Below are experts of layer 2 (counted from 0) of a mixture-of-experts language model. Rows are named router (the router's row for the expert), gate (a neuron's input weights, with its number), up (a neuron's input weights, with its number), down (a neuron's output weights, with its number) and show model dimensions 40-79. Each number is 500 + 50 x the weight over its row's rms, rounded and kept within 0 to 999. Numbers have three digits each.
Before each expert's rows: a language model's description of what the expert responds to; "gets" lists some tokens that make up at least twice as much of what it gets as of all text. This comes from a sample of Wikipedia text that the model never trained on. Tokens count by the router's weight.

# expert 37
Description: Closing brackets, quotes. Closing parentheses, brackets and quotes, percent signs and ordinal th after numbers, mostly in tables and lists, such as (16), 7th, %.
gets: ")", "\"", "th", "%", "),", "}"
router:519527588539476535459523499505533466507491522458481405549469507468427462513484535565502464403564605420458550458488515533
gate0:521570591569430606556537513457529496483451479489472457478518498506404460592510549524464493514490442487459568553448572417
up0:528422419405543454474447564551468518530526510492508549498467487421540542471414483482557483482515552460542459427562426598
down0:483410543510471477492542513488590558456528513534524489450615501481475493464503463467465568594561583567459427573495518467
gate1:627415440439559520480416471492564529490498501550467474510491475420478552476481529475501629487435532463497532444521461490
up1:404484534510465522527502495486395547462464450454467535512557486517495484504538453527515364513520498549528471471539587476
down1:567477481568477471521486487433560531496467558561397433538585505478453534415497484441455517510468478563524454483529443460
gate2:438586492535417452485561482527544480501498489563515491448461497578513392522508447480538527590501513336523503494543417508
up2:515561432516553597427612528507453446530480516520540505467425538584547509500557528429500469513474522457483534473593479569
down2:551537481525557356557476534434414530542515429534476474501430400511422452511475480487526511597477473508510486469491550577
gate3:570552542519496513593474495580525372537462483533440434611464501518571443506404456570511425497517568407455556563553458474
up3:520549491512496514585473496536597412510484495486476489585469463516558436559442446514525443478469543442504593600525451446
down3:498549537467504528461517485407530577484544528484439532430546479559550434549469492380507435491508523410520570445444505431
gate4:539431566500439510450522520553576544506474447536530519492450490462319524416498515590581509619472502526498493523492463435
up4:484526442402492527500532475511494496541542489533431620566504543599578566490466489500468501516451550486563469422548521493
down4:523484584477504433476623456482396560561491572499482504545564428393552465495418578511475525509542535503560485433467459456
gate5:499500520552524412501584559501529542508426496515547427504488400484525525511450482635458388449499516494460527504350462543
up5:470527575555499507481548536481515512466543542559500500500533445474481479573489572569475500444616479605466496496381448527
down5:408507479500523462594581569484470520509555550497428430483530527422454555533577458495534571520476419505537407472587479520
gate6:409389482493562540465572496543496452485557531504568426575473438612455506512434528592432438501408482413447487555528488553
up6:395439500499507530541472451628506464462531578518479579436439458523460553452452457439552585510381471545524435463441422523
down6:534491360486524481454463451570548468500487382542406578513533532467451503438453516483479518496537504495519449606436444491
gate7:456500495574448553564514489469614469585562458526433566566444492487489500554492432507538494431462475467476426453456473519
up7:499592584549492554485609474442535450470507547477519444505419509478485427507463535421547488558513500505549541446474494556
down7:492433496538516558468511610461530468486472491454597578557546493466501535532546507525533524462513542488444536494524596522
gate8:544546525586543493524480443460570420501398496531556504612448508418500473434389434509455507527528469535544501453379563495
up8:558547471504430563463470494443579442518435430538473537532558423490431542463494452521522520526522528471525525481481497555
down8:458453492518502412475435465609462494523554447608474439445353568500575519502478461535470531553444523485466496494461413548
gate9:538620588599510512498483554466481460469472495431504582471483483507437496545519460514522516489601521490513476493564550593
up9:458483495540557494591524539512489523503513528522570479469545478393534540489475474551516463562457541538494600502422471471
down9:404541459393496489463511498497395578458546467441462436581441501528419492412457505471509549486519526463464387447460480486
gate10:552479533509440526482550392511533613548477555447531404496500479583502519431449400504457590478493501475558472582415340388
up10:461440377586517419463479634577489474460477462611507530483465548441497483511437479516545438499566463542531468501486503486
down10:458491464535443484558506472569480551529569579470468484554516527504575479454457532544523452425522456579521490526504503468
gate11:468517452497477438527425517507449460511542515533528620549420532588628528501510395506526455455524559438456471427489521532
up11:547468384475616501482549514530557452452455487495465438488506457448532407506505457421493536407597467610540578436473458542
down11:517523509480572489643516459557515486468512508529522412447591445404564472440462457473520505462530559480469403471446466491
gate12:532374439462614494543487474509380511467531489565540517536434531503459621461565587521509443539536476486527486462537546511
up12:510465448436577516506421515564456537545486521509507440560483489469468538534611589416494544517473504467455533454532467447
down12:440452518496520491468447579515507491436457490407428506548422516446513525554596478492508471454419576506384506521497524537
gate13:493476596481455505456571566485565528402491578412453511514569508521441565490506509467554538585563542444502559518563430529
up13:538590522435481433451519463527512600473529442591491594464539571510422433530499516510455492505576614555467477449503517474
down13:499551465536444574533505420527519566449420433477496539512495552593548537503512478517540503573570525493474437489483473456
gate14:373530592551515488464410523477489487539517462552537557525533561537401524490505473503477592527467567469499533541570591524
up14:482569389512554559466522437496500453430510484522559519474578491487481509425563565506404406360527451496571558554500529487
down14:500499452564471461539421516496412533469600549458463404478568442428541494522497453476435603530391534591419553452594506534
gate15:463464562453571510455409528552505435545590519462497493450561431476479482532465492593517408543545521444461444454488465511
up15:507527534534556471489487454487499548454543404465450403535472463566543408547545469531420604433511482512508522563503596487
down15:472473494514404469499502415451487597404502522536495464574497488496486464568532479498516466488418514582566511539567583343
gate16:467539521435446522453582548540526521480444520492431497541616405516567580616474552531560446499595426553518451542482533478
up16:520491520473544553462449422545495505557499508512419562530460545482479545425519513553555529600492484496411515520428551427
down16:563484452506379508512519424601479430535575578452528477541499507525507487479462448485503508477529532381500514545529485545
gate17:504456489547566507485503579508560503550451375424510535579541575532477446470524476573558487416539497510405490456522568524
up17:488572555500495496560502428591465582571550578528576542463415426493457518520406465498471476531491528524519548542487398455
down17:512535487464538498596574488491516495490509502484465548466509502508485482517475587525506530468570499544544628488608486588
gate18:568532393456516452471433541548460537470525553504503554382498463541523425444537563532428456488532492431382441506483590463
up18:465547480609552488533480552476451532457529480464560528484521473418535545483478602635445523462562478520512474488501562468
down18:473521527493517562537481576463463520520392577465512538392490544422500453484428543639385512453539516589416425476545512549
gate19:545501443418547502559610530399533498524493518502540450556461603528529524554472568507493552464515461438539558499557440496
up19:494507592620557537493513514604549541585463439521471468504457499571457470463457453493492553452357466516524479492569454514
down19:459422585503519504472506563486491459486481559543547485438466390468447560524659493534531531478421542473591502499482516499
gate20:455552501507393514417498555498517470473572468527564452432491510506479448511441503500534594534397462477509576562534589482
up20:563447465372534518511534459531413555592462486433411374580533491475470548476453469522471432436482543555447512528472498485
down20:546530574556535533542504519402381520525613505473561541611522421517456531533520503491473516472495456460491567617490511528
gate21:555461480481436502480419560458456501486543548387432520480480477528472400452489416365448501586551607523450491406530517511
up21:554517496507488536488434496431461603394533436463443576488416423541517473512525493427456499566494577479431507464571434461
down21:474506549371484442456441516500526554559540516553491449418436507460407469446511406449485474437403523485478499497503461483
gate22:486492415562512473515569500507699451543473503477503439529495502524566449651512508565435482479628477600466530483540561486
up22:479549496526532582559531469503365551436514503479513573502465444472412552424493456456571507509309511480458466493499502550
down22:571488554482572500468464462566418537517521508490407514500391581484515576474477424443577529480555534473537566468458497497
gate23:500435430588506483545426488562451492602617542516511502490533431415559497546487569485532618440505539446518470443538523467
up23:464478481536527462449551517401502511547585449576459500504475518494457514506450465497592452488559530505446479533468590567
down23:579474448510471466497441562468473468450500460516483502479504552535557496520467474474495395523576539479385507521373501513
gate24:501527491482467473494512505389508434459509508429562563509543576608555490505512541522579490541452521445546505445476599515
up24:474554499568492528555495470530436509522517474464468522505604543511593459553441526526582456483456469475528531519522628536
down24:547403522507574437490432454422584455362465583546519516500506535508526466634534474446523367517574526557424526491494508577
gate25:565475507464491584465562462479440590564400458602463446484413476470420478530471469541558477481445510444471589516624460565
up25:493577477480434473545420488412554511367463627388447534406496536520509405514457471491511492464470538487521447518444445392
down25:506528490570504506483501500484525436508437485440638491493513519469515504433456533452539535467549511550408434576495530449
gate26:476503507463499588498539502529534432517504508459398542471520521552507432468432580508478584469384517495523484420575520532
up26:521492492506504501450523530568484467456526513574521485562462391483597509555459654476502511534513510491581492541484661534
down26:495482639428479465556497529521523508571428473419515489458573522500526454474496549474433480461465495581505528464542492458
gate27:505513486562444454448488473585415519577507453633525476575544570588436490520493569502524526483539518541538488511429529649
up27:453532543433422451476485498481529451457504554491541473506512519659487482528435451482433486566498546439549555509440569377
down27:457507521600455572488495516541432520518458485601540548495410458475468513407591520435586504380435498488535409487503467491
gate28:467476497437559544536512450535494532516435477594488504391535508550507471536535572526472638391556541416558454503583554547
up28:518593560437457436450487489456522506483614436471552525468456510522472440582537450485490439579489478505483513567488464528
down28:486489534593525511461502638505547452499489508536617473520477536523555476466534617486470569431478504492515488525591447508
gate29:570521592495497500524637510428461461481562489496485486523554544529475513523565494513472506523447477527482429495481502473
up29:481473541498503537518533571551496501531515608454466491583459492468548589499536427547530525452484435415450458432502557477
down29:410462553558443456505505549500541543490482466434496494517498482391522491630584408498520540491503573533525524596551448484
gate30:499563533515511452452546549515508468508556552525504577557476394471457520602529527464500476499477506514457458426485448482
up30:631412448445479459512573492495435400532567449519551526425474486477500561501521568479466479471523488521470461468455484564
down30:514514539486435512476472379545460508459504535557550499584568546442540455587562527562540491533478436456474547561462514472
gate31:440557402564420435479499590484523532557498533420489459452491581449564439557476539526547542573488513554478483504550507527
up31:582536527401569477544512513464425451507505517484534565507547556536539464470545501451514526442558492497432516496430482541
down31:510542474441455502514451516511477453573490513546561522427556410500555527483522463620607611456425552498510463452486540525
gate32:512421504501433457436429501538522594559533477371489539489484496565353460526447545445464426509466541509580525497505529466
up32:522525518501502570511556499512603426507573560521485470463624489483573544470470562525593539430484507424500507516489526565
down32:420523469433579436447479477566504533486429467496469456477497541604471470470473523530563517484599558518437468506635482446
gate33:567512489467520449504549472600443485496514469485457446506495469515468601384494575563503512568462519497507469548505499433
up33:502520438465467465525486517483617476557494593462508553551431463548397486530512499539505533483516512620529535632450578477
down33:491491440514467444449530554449446484541506523393507460518567482461465479379498530499471508545522493508487481484485523545
gate34:597478475409466500573484416388490557456468510476522472521476445478585468491589437492505576535520530400437565466481474515
up34:478467397471507468459543452462480533429533522433512482508487545477558526527523515564486499498565449534512517514485548531
down34:475448440455426447461535468450443460536456484567480547549513533574564476601438456464565534457569460492467552453413479529
gate35:450471560459446503459481646523417454553461516504505428490512466473438572391507468453516500526549474483414482477540470512
up35:448392599444500521545474643432392538542435450457515535508542478533452542434468504410566617480410475468440481466480512548
down35:604387479577541498487516507501517569577444467421532527544514518395510513550493473503460468549561474545386516487556509536
gate36:503512621477469556541487436503535502557576595494449541513495488449520541466545479479458545487535486453418521532565550514
up36:532584493536549561465507647413442436509442461449541524470429453583510508551480486619460517538465470572509474459443424485
down36:500471529449535408526546504588616546495557491461573486473467499499513526525583551534500492439462489448447520581515487624
gate37:554454495468435578513532413477574540381504471422451551541461482421515516435489471426509479540433618519428497454462564550
up37:507381540485443452556530497538481555465470582489514440547557440572494543444473403451493587552540534403414532519488489450
down37:470497445466421565460547438485485460543548456531604560525461425586444512590562532391562549493603505490489442497572464464
gate38:518524442428529573515533558539468430510538539477520515465489427458353513506535456534593497578455536425450518520514494502
up38:615612486556573431440456463482534508551427519445473538541555499449573456539473532410429554510531525557533535440517552437
down38:579509499441509581518501595546582432488550414426502545446502400583529463570474484551528496558481460518426514410475552528
gate39:521462487515496504443487509494577445580468547464517457525421503450407475527429440459580568560486491504519568481470605544
up39:550480601517574562538449543498628528543511525558503468474446612493520418491468542504505475550477459524535535478545601499
down39:475517511474511460469569534494524476511508546468521634555530581505515536541535531496476467419469489506533511494452439382
gate40:396448459554559523541473557554483555497508563464502471482444497618515596428509545591355545501509486374478509468504553561
up40:547466504514486538520537509503612522508543452477490501515557464523431483497554410496579497535407452531515540407521521408
down40:514554503531504449493513467497441518478568520476413509383530544467455548494481438581460553540416472523489562448527560531
gate41:463444534529493442540483447496512589520366439534520523460406476490469523511522553608501438486458516472449610363531389440
up41:438552458551494454416484577436528428495523477461527526579461483526487424472552529429515492409525452561498511657545577497
down41:508531487464547534477542505491548495475471446456493607547503449508461532519455447511524491590387474486468502500554489420
gate42:474519680560404515530544463602531503459525523506461514547501560455410487505513600504529518539477427545477486452397520455
up42:468446466487486469476520542492503480449495503472470484480456438568555486517536451577558471482503562494548480498471442545
down42:548488417515412387527512491428532488424574507499570466413542501526426375480507489423476537462443445490521467471515469468
gate43:449512473511426546612469474471456439491441450380484483466473497464441388473450491537521516389533548439527581612465538581
up43:472587502549552476412442519495572565485527559628519496519543506507566542551474497501527499626378503541429452463495422446
down43:519505405517480549396453486521548505538539443535501494577514430508590502413477539486492434478547573489437452488510448537
gate44:480431494483469552411516580538385462530522464454478534474495446478525606473562483590570587455502491489462511501522520525
up44:456450478385477504466424517449450530562466678476552456412427512552572497571497552536382435526492553544476433518450572546
down44:541560544506418478468504483444502498563434517454548434482410533509492507500518564495439435471466552494428456514478506500
gate45:581506395532508516432527585579490543461479521520595484544557488442592489475479397485549522425536456492514501491431559636
up45:563483443569490542545518416602502532510549506506368475588485417508533542579401473490465515475536576520463475452623444532
down45:487464514482527449537540477493497561515443451583530400495480480566386480524502523534494484436475425388458583476501467585
gate46:444430517446473518450492586543467483449428554450540575408484476452460500549563548474515514516558401576526517556515504447
up46:545569399500451464471458516454454584558517527542569518501552507516468387520535512528518437469468448552462532614504462485
down46:557467506517477538546469563497532436440583507494503496480492420436454624469493548513426523520487474490543600432569482561
gate47:561474590460458506547518513438489455480520452495572442546507516537443529456553592557431502486567464516500557433543509459
up47:505493475526550493474473550557555525504458543522459476436482499604576525574432492522526528454503492450532468517488522535
down47:447448493513559521473543512573485487494546457592506509451518486528471523453508469568564515506527447529485456476534440492
gate48:534543466485578585469466580471513375524424503486548421456544523515569489549603555526552458434577383372563611422461547563
up48:500510405495525481477499489595561596500498564481485521565438534516434467434462401531518482530526483574448400398507504500
down48:429480452536475510492451532474510473543527407427471569546551482450447538578561582493561405437487479551498529481531514513
gate49:496455548447528506405465478488524531417515526454530568511425513534541523472408548446499430457483642563484453478467403458
up49:612501412474462462536495461584450498520435482513540467474564515535502461466545514469485520509576431526462567493558546372
down49:575581477525497489532564546527521526489505440568448458487554530559523480448533505459460498535517504499473524512525510535